From a checkpoint of a small mixture-of-experts model trained on Wikipedia: a variant of SOAP for the experts.
Below are experts of layer 2 (counted from 0) of a mixture-of-experts language model. Rows are named router (the router's row for the expert), gate (a neuron's input weights, with its number), up (a neuron's input weights, with its number) and show model dimensions 0-255. Each number is 500 + 25 x the weight over its row's rms, rounded and kept within 0 to 999. Numbers have three digits each.
Before each expert's rows: a language model's description of what the expert responds to. This comes from a sample of Wikipedia text that the model never trained on.

# expert 20
What it handles: Month names, word pieces
router:526486467496463523498532498555537528502523505515491507521499521481542496477458474523465489544465504522499518468496538506491519520479493516509482464525492463469507486479473533531556540491485487505503488479487486523542523510486446504500517491515496472513441484485500471535489466478463506495458517491498526490520497451539475487534504489498497492492516469507550510478481491489508512473501463492550507535471462511539474500497486541458483486546477489524435510445537508535489460536537503536525464489488496513514454528478539494505522483511519518509512485508495502511540552482520524461517509538516504469522491482512461506495523512504473530504477520504488466503544461524505488489544486499505471491480508529463515531530467488468477522494513491457454490505457462497501475541500534
gate0:509461519454483521490494512484458536533523487498485508499543506488478473500475482501456485509476521520524468516491567524495526475556534496526524518526513456491509566477526500494532515486488497493491508486534529509458488486525482500491504527505452484497488455482506539531467503505501474564496430504487503534498499521440485492503487528506524533486518482548506504480488516475486521520447457478508502509483512453511499514516534486482527485550455446522494494516467530535521501525517471513501487490519496547515515507502490509462501490536489525506492526530487525543463517475501582499519486543494514473472497502457483471488516561424498525466491500494497493488499469536499490507519507492490513491484497495510511550503504462490478515519516475482469475492508520493497505517499536
up0:447464584467475477500498501468475518498528494493537476565501482493494579448487513514457497481521534518505493516524505523470486536507515494511510512539511479479514521472504490472516488541531422535494540516502494520494489465514488480466498510542463509475503502483496552529498502498502471534496489478477464536496480511470511520461486548509484508461545517528473508470497495492475511492484482503484484546508523461502485518542503491524505539512480524486491500511463518489532461504453471507479496446521521514479521483496486513483482560489459479475481493523517522518484525519485517525519487501459504480487487523476548524457525511490551492533478523517475505484522511495471471521524520466473493467515511489495516521506486463509511460514495503483510461467535524485484506497530539
gate1:507467478468482479486487485513545482513482532497531506519493501500524486519495497498530492555491487467498543482487529454474509517491505537505463456527548496499559478483515537513498504468485501488490499490500494522533513517503528489535525517491507509478453446550501544480543534534486514525500465484506494474480506461480516499517451479526523488500495456482534462510466493501486496491487471513504477462495538475513518465523496489572492500575508528505495523489476539503494487518520505502533473486492496478442512490486515472473520507491514514521485475480521503479474506533530525450514541554538481485483469563501455480514473549503496523499516524487510502502484498537501484480494494468489505506458510491516469496486513551533493470524541519535524490565456505538473486494526497
up1:468520445489488508523486468493525469486479546493507507550465505499475485504493486483481514524513525493496515495511506493492523500477506539512491477524538490503542481475511486549469503460447504516504550526487537521515508530523499491465493490541528528511511477553518516506558534532490463495488503442532484459488525471468527532503483491519501480502533485469502488509427513505468528513464500529495479502502517458480482490545495488565480534586520492483499505479491543526489522541485503500507497461484449508484500515478478465483476493497505484482494502481485486481459488510554466473507517551500505512507508509493430496512485547541516504523472528495489508510481530510489499476517471492515504485485497483459517474488503536536507479539475529548523467519473532527516491503514510
gate2:523519479506482500505502493482525544537569450505534495508466520513506534480484490513474476486486505464511497427498493524469478466439427511509532517507479481492551475534511448535539471501474517509473507488505499480532496518492506541493515481468458498506461514516525482472492468477522498509468459484458494496515470483493503519484485475548527517485532490496502524463527493497508525522494488453510473504519463481476513485485482524493458466521515505513500479521491470487520502510509500524492528486513517500536528515449558514513502502514489522528498525539473491512492529506483520525527592493544547502515483502484503565500520468479514530493475486473522492504519484515508534506472488534501475478466490502484506491518465491479487492456507547487492460488527528478478486520451514
up2:496472540485572510489505527484499492496488548509479496494525473502512461529488516507518511485518540523501548507513498512502507535525535517495532485511501479509435525520460516447484512507498482495502510476519499494469538515490512523522491519560519458527518462514489465506510521518489529535500505522508506463483492536470517511511491545441522478530521490498502512550481518526486501522507504503512524513470539546512487489501538476488521480499482486458476491472504504503516519538484450510474451471561452504486532503489476460467477463518510517464485525520493473487433487508540509525524475540490498502516487546524477494541494493467463488498526462509511496522500512516470457541519481462481475522494469517520506518478480514495483479473534480540479485455452555519513485506464499
gate3:474510467509536529497483487498480528491497489509487535488521483505523479496434481483468531521466505452498486532522526521503488483534471519534472496515478512512460544571495481529465545530474524494503517536477483464516529508496483503518488493534488489555488508489540481524489539514498492479508502541533487541512473479516493493499484493420518539506542509483489490515492462493457493496519503521501463517513482517500498504504462526497438494489498532481476551504533492495522494494531471525519509471556515501497472497500507505526439500503514443498471507463509509486464483537545502496515511521488471494501514549512474534544533503511470495490538452496498531507555497470516474482481495447450525517477487501488485492505489542473519514493523486488510466506446486497514457522469512
up3:487496527493509551462531517507517508516487491474470479493561511484521530546488498533483504525524509527458506488495499507490539493497544503487512479489501499479485474458476482510520504469487484522490471466530485479539513513464479507508477468502493497490532498531469464521510489471493550501472502483499532480467505474484531505561506500531489494455532496529531521476515513462549522545466513466485530480532480495501507541547516469468514511536521454466540509464480504522527545553483495473458480488469500534516507514474490538496512483511515491542514504549518475498479482464449491514511518488489488512443490487518481503472522473491532497478530517477479514549454545479512478500490508523529492518541471465522514521482509516528502515525474484531515470448496535525524494456466536
gate4:483519515531466523500506515522484503501533519508522457505499558521494476510460512514492517546480500532513470507416516532521455522507499484525510496493517470510497491515521504494511483470516494508514545488486571473473535501514477482497509466496485483464506494439519492518474484451484457469505483503500502524507478460512504486522472521463486523499470490527546506515514504495545537577481490466482541501527518488505509541499515483483517535457482522548510504458510483576454538506504498490466483471499539507515495492533506524489551478504536482513494499502514496493508474512470478496484456572493527498495490472510476486452495487490489490453499544494522496506549476522525501494526525504483515479477473482483507505527490458469524507536540539491461520500513496488501501523467522
up4:503552478485475504493521528545522522514495526508526504457460515494506459523484465522504495515481442506490515516464521536522512509501497517527542489528516452503504531531515515497466548501556500494477521533519481532483468551515520518526493468514480477485481517504486473503477484465519504505515473489507526545541496486474483489489495513514502471512457504500524529524483498496470516519504475514495517501494414481476486522447457454490495523482477512520540529508517491481489502483510483524502540452466546468540471535496473467522471474483475501501493493474489549461529491505527500541462440461527539512530479521552490483466530503509488501471495473492467488489537527497508515483507504507469492491462516531527490508546529481491518532451510490536471497481459468493495528501488472
gate5:502488504474566479498512530504496517487480517492541523498544501486483511457500518537485472535485462502504525499509511515454497509552494481545504489485497495479512502469502538528521518493536504499520467513496524543516512492552523487531516480533497498543437505526478487535491509470479478508528492486514476495468457535517491485505469479521485478518487511519527496516547472506477515495500477488508505456528558516519491515524531534561516447501488510478512536420481470520478508510486503534514508521476490505511474489507515511534474527500481516556508479508513522554528478477514538488515465483479484477479490453468502484519555464502475522485546486464503496477554504496541484523484506513491528513516466484446537518500489495474486499507502520444487471444480516519511466483470485
up5:489480520494500490526455534502489471499481471493484495484489511521526473545476513449481513514501536477568481500478501507482472514462494522505500491474526493526499496533509500490471470490474508510519540492523479490474461537464478483496490548486469491483525491486520510464495466503522524513488511496523529509552484504537517515504533498488464506533450533505540511501497524443496518485481523525528484510480492538518498487496461490478486486509456448501478495550504508510538489502509471497441475544525485542490573495455518457524513464500564530487465534523488499491447538455497495520474509513507507525484522537514470485451504522479513449475446486484555527493482531489488478499526507486516500524469450511558499495512512515516517531517527480526506476496495500481494506523524485
gate6:487514474527544531514515534552503513498494541503506473507505488477501517522480510552500511498506493550482477483528522503479463508508502467501566491518548466517490488528454510522480478499458524495529460528504509493484515521520544483503523506498499490499490521495511436483489458463475520494457501546505438510492478512494498477493482492505495458517511486539497502492503490446473481474487503509516489518520488464529496512505538527524527443510508491480509471483487503434477533532494467502467489526557524513489479457500556502514520524496483520513486559517497511465516476477460500542529513525465481530495522474481511579528531507447470500485514453512501479491491467489490488517545481491504460515481510494487504513555499477460514498531501461501490522470520491510470465474509493
up6:507502559485490506498484490475508506487492460504472487511475516539502506509467517464488505517485543452487530506476503502524518487517523521510444509482435511488504468467523492491477516511522482506449525473490480468484504499457457502472492520518513564515536491503466551502494507524513486507506462438497519488479488514531497463505467507491498512532559516484525505486493525515549515516485520481513523480490531546471517520484454511500467521482476496528538530523484507519485481573457507521507520484469501470504540521487497499472496469532517494537505512498521485533498509464517550458480512458542507484522476534530492471476488526570525511518480544502519539510485520511473479506478485522508513531537509502525494503491482547510480449497539508516465470534465528517487479512485540
gate7:485450507479510458538498490505548505510492503495484509495510506516495527515497488501529495526517542500487547486464515553477489485512480509513449439539520537470504483526498503531524525449510446488518488504476485463439527485483541504534465490522500483495490468498549481492473501474507560496478480496493528526531512500526539490509469450519533511504508505460493525499515505501455528443486533473468497532483482486522504534544526525523502486515495492478438496454466515521513504485518494483529527552498495514463530494523504481485478464521515534525462514489513485519495488502482497501527503513517522481478475524506457494496470484531486513502505513447498593504493481470458498514526553531476516539498504562495490502459501519503513517508482515471495499468488498509503478531523493
up7:519442478473495486517500466546519505486494491492509515493505491518499508503516507519523491499513517478465529489488471544457497487565447506511511481510470540497483510567506550545508506473485449496517509518471469471503487499519511560532485473496511436498465463488544506493496491491508539484491471500483538536530557487506505496525466467525524489501491496507527492476503539531456530482533501500444495526468474501518535527564529492509493460512484462470451460520490486490503496503537487496543531492473490504477498487495499496507518467495491578518463534483511500552485484522491484465524520486487507502502502497541484488486475519523481521466499522502489551493480474462460487512529530543508504523471483522482511484473482494503502504526476539501467483473479479485497486528541490

# expert 11
What it handles: Institution and place names
router:545488485489451493522516520495506539502517487537455445504533521450519497467472486511491465543497534526504513462484573521495531477498546542483483473511487484495472510510532540490544509495453504481452537503495512502477491495482483470552561491501488476508427509548502479481479492472522521516509508523463501526487491464517505489506513475496518515532490453471497515489519533484524507482485478491526495504506479495501529476497520477471498484515479491543493513469491490531503489529517515491495476530465543484488519508489524467478555462569498496510464506484504476500491512464508540456511502499525498520484515479501459485493484561499467527514480493463505469503529482534491495510488510553453538503468523523468476506521508497476450534513529514470486492506493522507514475544488500
gate4:540487532506494514489516474474488485541474483516481445454493479515503508522525466522529455501520536497489494496473494536526546492493498527465473505487561459449516519528516512496488506461480496461491548503481504531526523506527530525540559482419508528482468496487530507520518513468464493537460481520507513518505514463487478495488464461489497498495453464485501504499534534482507478523521508489476505537532507466493526473445527516461545491496497466459486471477492525548460500508506553486502465528513504507477495494481525453568518496488481513500518478505537511501474517477503519505510445492537513536530488489499511491474508506519500540495527492466470513472519501545503456496511510531535562499485483496505521498500492477497488496529493508509504489520487484506532461509474518
up4:532470511495462533475495498470524467500493511519490470470493515512535496547501500547498455495513500479505492512504487493504530499508491529513502512498522480484495536530518514460514517486482537524480507531444509519496487458486501576518485491497475477479468533472477519533491533456468497477485492488498509531498561500479499507464504508506498549510523476465507534524511502487501509540526503473444504503483494516499477484467530508485513523513485481481513467490446490519441482513529528501476475464548480463499505487510525508537505477467493500474522502483542528468511508471513498517511463476466501562537443465491514475498491515512511583501516454492473493466495495521491467489497475547486509488502526508472536518519484497501508473539455533549515489487552549510478528526510544
gate5:490535464495506515462487538487525505499513529507465494500509500501546514459411527500473493509475508465528521531518532509481489536471542490511508518467519482480492490501508505484548508574452499494486528512467528512511473477526501556492497501497489496523510496522483497504507463524497487526500512509496505482535504470532514484499529498499498469484447486467506484494527490535506488526494515482517537476487468498513504478538513526497494528519474468499470526475497507479499468504473441532491512462482471487537520533519507478472510470475520523520532465461505517486477468523500508489494519524489496484501532466472509504557511478499489533506533480510475521516484517512479449476439538459514503480521498469513470533508505500514496470502541520378530531525473518508513530510479518
up5:498501510539488544494531498503471455504507489491462492488520535453509541497514509480536527445536507517479465564440507563467517479502516530524478508536464505516508491503505539501469498519484477545450552497522485479474496501447496493507468506465449611432478504507468502518509511488503503511505479493491500477509527497517483530483477480517499478496473493493519512461506497525528505487499496546526491510471515492492522522519435504522495533502496461516476455485513503483507499493506517501546501507532468477510505501499520526501512479522492529469488491476466483534484486493519480492488505531488509555481518498505468513501519456471516462503447525510485503522526511502478481546494519515490516510492508522520484538458509465459508482531483520490488524529481477566488497505504506
gate6:524495558472530497496518499512488491512530481517487481457483498499500532490501468518530482528474463495472480493514525464507446485475484492508431535519465468507480493488467521459487480498473482539498485521507504480508491469484500503499505531507548512483504502520513455514509468518473531490525457459517502467493490473504528507531509515517503504553520509554481513490525539501525518493492507497543514511573467494496495485499473486536549512508503472550522512489537508505465538484482551519455495505487497530459496569509501521506507521515496510522517540519549463482510498450487485460483490481466522534474499468477484466540539508478496465484553542459509509505479497469507498492469477481511519504446543508481495481519478471494486529498481537477539518487515513470489488455494539
up6:480498449537532539511503507475439491524497511486481545488469488485502460507513530499525546498485496519495507527488472553517518504489505510541557502464508508517464530507523451462470469496503524524496499517525521482504490487515521484492522521501509521521542510513541473480521496500532503513496515504509505465500496525496521482489475511525489532473505490493533523507457441501486479555498529494509504441498559477493490534498468520473442498476482512466514499501473517494502501496545522480518518515523487457477485467497507498506453494502444482502447530502475524524439496447518512479489518520528510491542495510517461500457494523514497536509498484506525448494498493566496524513479499445530463484503507473523510492478480508544509496472506507502459492548506437542465501503470501
gate7:455474516522485439567502517500499535453505479512538486514469497485505499482497460528462468532547546492515515484531512526471497500521504508450465484527515464475518463465471514454507544531514473475464547509493501498456504519490478535483514477521480505457503489478513480503510515499540456510491514477485497515511493491476492492496480484545504547518474509510507493500513519530510527483504514478502507485548506489505479515526512503517512495532454459512502511453479485530514496497486519468563505506559482497514503508497504506467515475518439504501560440580477495496489481508544513435526517545533496499477505499472503523510448498532479491517488432494496512494544493465488521499502499466493494487494501487516494535468529495480509475530498492509488496520517504524499465512523516
up7:479516496489493466523502534500483520523471529499500511528422476491508524500483502521441471510488499529504518480508541518485499429514477494494527476486515511509470500467498491470493535520498450512464579504510528538437513484459458478480486504532454513448499487467481482490523501507512513498533507541481493526503519486471448511490485506530489537478477516519515514475483475478544519484473483497518467488503475477538456478491526491510541494489467507487531502486470503500467497507465513520528532488532467509525491526519521518498531531527497482542541479518487489544479466528539491471520485510534509468502465493503486531481502524512511533510482469499543500522558536497499544505514468486485522511533518484494457550465520511467502519502511498457520477518504516537516466476513537
gate8:494501495495537473525500536473497508485507488501485518478548526488528518518514462489483497494507530522480478464493514463499496488497528480493493474507494495504515483519531499480494481496501471461553485463515537522520505507481522491545527529481490444521502491524511483515471497513526532503498478465503485485535501499472515503495515486483486462467527457504510491507504511481485423514477498466527505511514558490535515515511473491517508479453526504479465502501517496510513458510499533467485510541542486477480553513506504488529501448491490540467510494547526534514467448492460544487488509520456494479521507517503522518478518511457451529483555481473478457544522436521472515536503457506521486511501429505487552488465495513492454517492519454487492521480477463494491507435475521
up8:498551539486453453502487483472541482526516485536479517510521463513519480450527487498492464489515527462526468467537470510513500506458511470513518509522461520519484469479498453467499469514517477515537510527517510523528445513482503496490514511514521477479511504537517524497447504533507498490491516499498481464497522480541508460457504517524520553481519506515515495469540501504480480524542537497493487497508506488482517501461488498484504501479519541470502529545548527507504444490489505469550483531465536446482514498541483515511510480494483501473478490527544536506467470519455514497476493502444519531472484499463537536480501529489505489510513510532481485493486473489491496546558536536539485478467474493490522464497533458528521511524484539529519504518535484492521529479505511
gate9:501460460497490478514509526526499475523479517500501445489513474518509487479482504474512501526471561506577462472494513482496511492506427492485513476457513491487500499510555506504509458521514516518513465505437525468529486508501486495489518499472529486505481490494513490470496528488482506482505544451497518504506483518540480537506508484535452520536464500508520494468557489484479554508513458477493475542525535491492517500491519533465498520496469509514506473536527541471460460479480467519460493503526551492490493525510499497489527546531539505535524489472496475489493537514476508500497499549507486531461499475535508518469538501521470464497517500481483483489534484493487554529447497525447488474471528508485481476497531534476493544492506528469505494485494456466512523502504512
up9:470474496508456452540470507525538478491490499505496471535555475495532490480489486456515456526523520518573474500501479545494465523478496474466484494493479511515512481498537473488510498484495533528517505497474559494513506504491495463513458516542543495480533474469518489494458523485451503488533536506511481438445504487482513493489466521501502541563500460528474502495499485468489550525481484483490474540478548502506488507506488510466522511485483517495480492531528525500499499490473477513481485484496536461496484530518476500499538523471504500517512508508542483498489507515476476517485490529499492516485500513497514502464490479477522489496521506507494492555492491532480525507431553532488469457511523497475511503505481482488494556510509520519538580469535499528555523488521503
gate10:480485438503504510488514498518533533494479492509473516442479487488509524471488512482493502496492470503525565515545548506495526520505460499484526496485540516487488480547496538484520539477541547494459515546496494489467526501493494475502499489535507527484486489517467525411435517492500526520483509509466468530556542462518461523530536460519496489499521510522528511509449490506505515500546474474472520492511534529490497509478551482425507487483450446496469517498472499497528469511490522534516481524505498499527496537511483468526488490509532504529482503536480524575487488507485541507510503553497482467543509483550501493497520530506501477504489488477506516483494500493493536499521489532496494524537492492500501525490554497501511490519503517521512498496481527481515498476490519
up10:473460456486496507501484525518515535496484535489539533515487482464469520493447516504520521502522516560509535447514477513539486501504536495507483472501507481523474525497480504516529517483516506509466448488521517432498497494540536489510497503505448504541514489469483445561467528521470489525546517505453489489511480515452509513502447543530493503501465487516511497453508488524491506531489495452485479474508532518529497483465528515533562530566486476537514485499499531529513537492514490484494473479501446543514508513516518505530461510523559543497471519513493473487515490515508521519531494491475471510525504498530506508482534508491459459477494508479472520527536490501501512474514527491490499493537497496510459517513486509460495480484534523487477534449480499470509505504497519
gate11:529485523458515469483500466463525501518492502524466525536486506451450526475515500487484489479546541498542489504508515498483513509506499474534482424496519520500491505494536487461531499482546505477519490521526507500476517488527528477498532512505462523455480462537497495501497459495486506494517483439541498487564497508481505473471452473482465546513553480510507464510494492524498474489483525526480502456552508486501504474477478503493513475503496473486491502524513478500515499488490467522482483491525494520482460514495487512514536496532487469515473521577519510537511472459470518487506504521534487501485532494502500564485505525536500502522486521482466514465481464505542544536505501499541515489515486493494519496491479537444476512453535475458479449507510480502480487500456548
up11:504540543521503533475516488460477500453514503473458528500564535509478531474547518506509557485468498500475509527524479538512498516488522515491505494536478523495471535480488457502477484473538471538500483524537497548528503482492486452491516481478463503473499504488504459494508446463538537498500529537532559474536518477484464490491513472530498485510466501491480469515490485498480521531508505520475523483471497459509524493475446481487519514475510480514470512551449489486486502472494510490482476493526505494514488532467505535489485504514436498490522492545525482521507476506540476523470534514515507524475531491475474544522469470486474483511470509496531509487489466466535514469498495532504509520480470520537497540502481490480524480493500433503503508542523494567479505512503495

# expert 25
What it handles: Sports records vocabulary
router:509491485480488536514497488504520522483521493522485480469502526472553494503445482512475486517490496486495517489525499493517527474502505548503509491519539461480509520516484545534546518497452522496460468458545435488459508535478535511515517538481480518525476446522501492487537482483489517572478485475505584509487475506509519475534512524493536485504509460473512542492503526506484518497460533504555515496463499480517470504487505519491484500550509477524509487480506503524536533549523483518515467492518489526501461494463533462436494494501536528506472528525458512504457490504520528502544487516535520486490534503485452487495516483487469536494506475477498479476489489546472516488512505479486521470492496516493497529486510512465475500488510470479448517512468501467506450508472476
gate4:447530522474524482506511468509521537478524500518552491510507500543489536487554496472533497530485478478490538474501496512521538468493506485466502520554495499483482513507454517515516486451497548511495483477488507513464472505477469480519532531511529473488509462564496515476528488521467474505471533496505515542499493494522445498500491519498552452518571505472516487511480499515551488485513459510472482535512553510479490497478485480482493469479510482483502463503505495497447521553445475453491469541509499502482531498488527508494483475508475505525532497515531518524469433502517505519510520496518517509481531518535498504520488484506488534500482478469502526481490505471459496508502500497438537504486515532510483484463505513495495513572493519493522448519489504463499472530488519
up4:470534512516485477512485524535526487492516502505487457516540531513511502502523500486511462525527455497509545454539496491487519483426501513474424492496456484516511547510488506513500448502508501531529509448517508454463477479515491500479507542555514505486500464494496521505489487531495455491510509510500547521486490486507469515494507506467516476525501534451507535471465525510492505522515500476494475531521520470483474555546474510512521462469507473518523489502504489495499512574495494448466508502497524484549499484456476531506505498490484513517486547549459505512482436505535511547473523490477493520501517491498504504483508502500467469476534476476504499514499526518505471497491498519447519520498449486493522493478481505475479536537506501472464517546498530520520464490516540
gate5:498531488494488511506549525493492514537523518448516513473505534486494511514474499500474501536525508524479544500514479534499536466514484531500509496486460473463474539501536497478519534488494546469474492496479484519491531513488506514500471516516509489513498484517530474518535508453470460528508500469520454527494474480461518456452452549484469514504537514463559507493434499496525490523519532547463498537473483459484491500561501496505462495516511498520532510518522504480493467506513492515559505503475487481464496500489490521562476527515536522491491523454502565481526485518522486483496483490522493474478454514505475490461454556507500511471488542512541481524493502510515485537472519483498486494454506509481506496535492503530498517513502491499463551475490464492500521529461478
up5:462498523523550534525463530535494468512471494518498462492460499505483509505481477495497538476491486475503454479500509485514447478559493493506495533542491486502497482511474486517514485471525512531480498513484507510523454549481479519501528479461522487470461500488498462504492460518484519504446487537480546501501534514485496507514512481534467450492504531534486488490521496468520498477478505492562570448495528542526512491491504504452499497498483458490453493491489449544497506490506482547482516508495535529538501538517531460457539507481493495501508498546463490493473474497495544482489497493485480479513537534499495480505503508489473457535526513512498516457477503488525495432518509522449528520470513512495492517509515512480476501484494487529533505489478508521473421522522503
gate6:504520514476474504500518524514497495510471522470486484542515544473542497489508488547513482468485473444502507515490488541492481517524532488501524493534499487495525515479533506527516506518475460480433509520509506518526498564545480519520464520468493511508497503486473512493536504506476516493448518515490512496494475476510468474508462517544505499518497486482525516460515572482512487485528523526504463503481485511528459508467479517479487491510497474525503476576524488543486497538493541458526472491522572493462490487497469503477489505501497538480475474573490521505516444465543502480503515485513489489503515539456515519509489486552523490497535522454480484513492472567455514531489529516475494517543487515489490492538487499499485464497511529480493481491527514520519480467499464
up6:457497557549500495484512510512518496528464529514505535469510487515533497517489494486553501477497469449497483481473500492548472519494511493524476481523502501544532513498459503456477509476497506509503471484463499454515496505524481512520494512509473507516482490438505482498504533486492454466453487497466506467529504469489476480483474510512491496555513473555528547473487501511456496500498536503452459448493526485519457550527476528483554503468506505506473482531544498486501515483503518447518507523518527506494494517498487483449525484491462511500498502535474474485529469537509512463499502491471535499516558551447495501526468480499567483516527512481500469519461502524508517523529496484514485504509512511532471517554500484492497486474505504546477531483521515521491496464535503
gate7:487502498479514543486514487429508518526499508479453472473469471477521514507529452484476476506495499503467466517533505488491489498463489493437507508484529482482502539527509514472487524543488498549512463482563526516502489502482511474524536551443513480488496488521516475520470519516498494472499513496500441486558500516516504482508485490490541504516531519512502512501459504526481539464495481487468502507477506513506503489437496459496553481504524476511503522478554478483477505539500459526524487483501463498509524499514495519533508488495493490497457478533494487506480470493479530540523477516510552506507497520489532483504584520495486488472512463493515522527509489517477513541480486534535503498513467567513472515562514546474501516491494488516515495462504502447485516526454483
up7:471510510477514485510493504470512481496502482491456482498517487487528509491510524496542508497503454512484479479562535495516464508527495482538464486522498531504466500480505456503486533537527481512538485538537454475477529470487489477519526529503532527537465520418496452530518511485474494473500484487505525478513503491518483486507526502499498493480536508482487519434499517469529476473534494518524490471483525522503543511495463474482448501482521485471553550496479495521469525491505475539462501481518536514531443495481500487507519537488524524516509480538471523480510494475546506534502474466505483510452536529483523517533522528560502465515480495482507541508484522431503497529528531453512477475479489474500511505520487498482518542474497524472506502495498468525499493558503499
gate8:517490536500530540516468506445514506502537508499483502500490492461529524504512473496491516484458518438532512539523486521552499471491529518507473552506485472490470537485505496494510537506451494535489520506489462474498516522458525519505486539495462506473472483505523451442491480481526518516427479468482513484491506524531496484539471503511502475528507496484497539527517516498479496497532518484508511491504496531507565483504519464424539510513506500487504501468526453528561541511472502499514445490488463471518488515506511500458511490496495518516526487527501533496504473532510515518565474484548483459530495541508497547522513479500481518461461481492478502500530502528501509498460480502499519453494496483512505510462494502501478478505496531467519502541506487510558510462498519
up8:483519512474474509486484492543486469496459483480495485534502527538481499526513518541516528508509491494450505491487518538435491527494495528489524476526492551502558492507501485497482474476532535469504543484454505452505485480524467467515535488472519474540536488479494473532512511496490472457555508513534463481504493465515527509520519485497471489472494507514489487485521496474521508539470519509512493508520504498523515529483531499566521486486515479492472503525474529497491481512533470492508520489506529529480491455462482521496491502487510515450510525522495475531518495454495511488468495498517480533487485487511498489479518536454475458526529530513522477515480491496466468483572496476541440550509531487519531483549496519542513530433516497515454508489483537512458479481487487
gate9:518471576506495484470506450470484455487460526473510466486495531471523511530534498562515512502442474473476518510523507504476526478497507510498541497504531505501458462485532482490484479492487479535537521525524514521475487470488526501506488513444493500568503506532503509469494509473517463509522498476496520493471505480494510495517503512533529540447536502445510500485485490486481518508491518459437484491519528519509509487492499478530499510530511519501521513456481491506482539520474557519474511512521503486511508521505492533527486511478526476489478482513515533481464526507500509506519475509539490521502504455523495501503549488506486483438501527501512473500525487506426515484473488476548518492487468512499496490552484469525508516490521486472507440505450477490447474508519564
up9:484515545508486473484487526500490482559472531518477495534483508532512527506492484538515485495519484468467491493531480504517493525504496516529515519496508497498494499465516485502489492528525530462449475484514512472501526502471486484497475476459539513495484464489463496480503494495490487531515477517523463558545517503520482522523505534510499488490555501508481543503517459572511471504509515541499496481533510597483495445474481492500502488493479460490532512538513494497468515501505483511475495463507481497490484495464518478431487431496509493495498522473487504494544493485489517504509503536474528502492514512516466510464482458454492485547533513509532521554475519529483495548522496535442484500545491499508507487534525484515495504503486542529506491487517442537468485463552492
gate10:560483472518526489539535525525531524497471489462462478510470486444470495530537478508470528496462513541515515512508522549470500505452515477498497475452486484476484534491477480516476537495481496508492525527506495525491506531509501507495495513486492523490513530468451504465480483502521504483522505497484520524544477464520481494518511469502503487476524499504482505531512505493565507475488489497524489505490449500510518476491492476501483461541488471545484523490477498516495477514516531516534471503504531505446489537467506481511513476540535565492435476515469464503518525469503495514527452538494484480508470495468521528503462474506470503495516462499470469517554470509485521504483516516449507481488495513526484476473452508498483534520511496476442473544453503491537518493444533
up10:520474474455518497528503520501500515501503463474490545492442487460465488511507486512519518457468508490485517524531497528499496514513517463549508494483495508477522502457489485544495488531429491502479511503492525526489506490517481555526495508499532522529510542477464521456505449514509481497518534496492537526532466490524513520520532495521503489460521549492484554520530489484565535509482520536518510525445469488520536465501506459476497487528515515467503534528492506512455503489501497470555509490527530468497500515468454507506473514487506504526449512505465498522498511484524487506499483507489513477471487545499521509490481453536492513518516483519491478484530481489488511483475506509442524462505503471509505477506452481518491512507503493495487481556483505523547560433450484
gate11:495506519506461530525460510528495509479478474554495457508482501464487483446480501504500512496492492544463507515524514459552507527539524462493468519483479494503516483550466474491489485510531546507489473553492495481495515531503490501503514494523502523514524501510489453503491518474492537517500435486526580517510507548494501449514460509464487495513473486432473508500512496506514502548501511505531488514463487509503554505496498528488533561464502519501518539500482500540518475518533488490515491489501517464546488470498550449467483464491529527524500507479503492487484488498500513513542496451562495534502478513539463535491469479527490458534513496461515513459488494540493499471496474494495491470522492490534476521491490492481485507521518461533484516546465513523511497499494484
up11:490481534525479506452488540529495452541509535538511433521467458516512495505521439507491483520487500507484473535486517473520530469513503519512533503497440513547490496529516469496466497456534520516507531498491520501468527545471477453467501498490497490503489478510520537500462520471501525500493454509475514528521502523480511502509518549488516529540491480457479516508500514514484519485489482506470552492479471493495502535496445491531535500491502503527513534483468522460538492509521465528552514547506493484505505471576521476474551501501523518486491454489484453473537480493502518456486469492537479496497486522509507505532498484530472487505501462484500494510495497506467447496513475437485531453524490515482494524527502461528488513505546500517520521521495508516524496520494486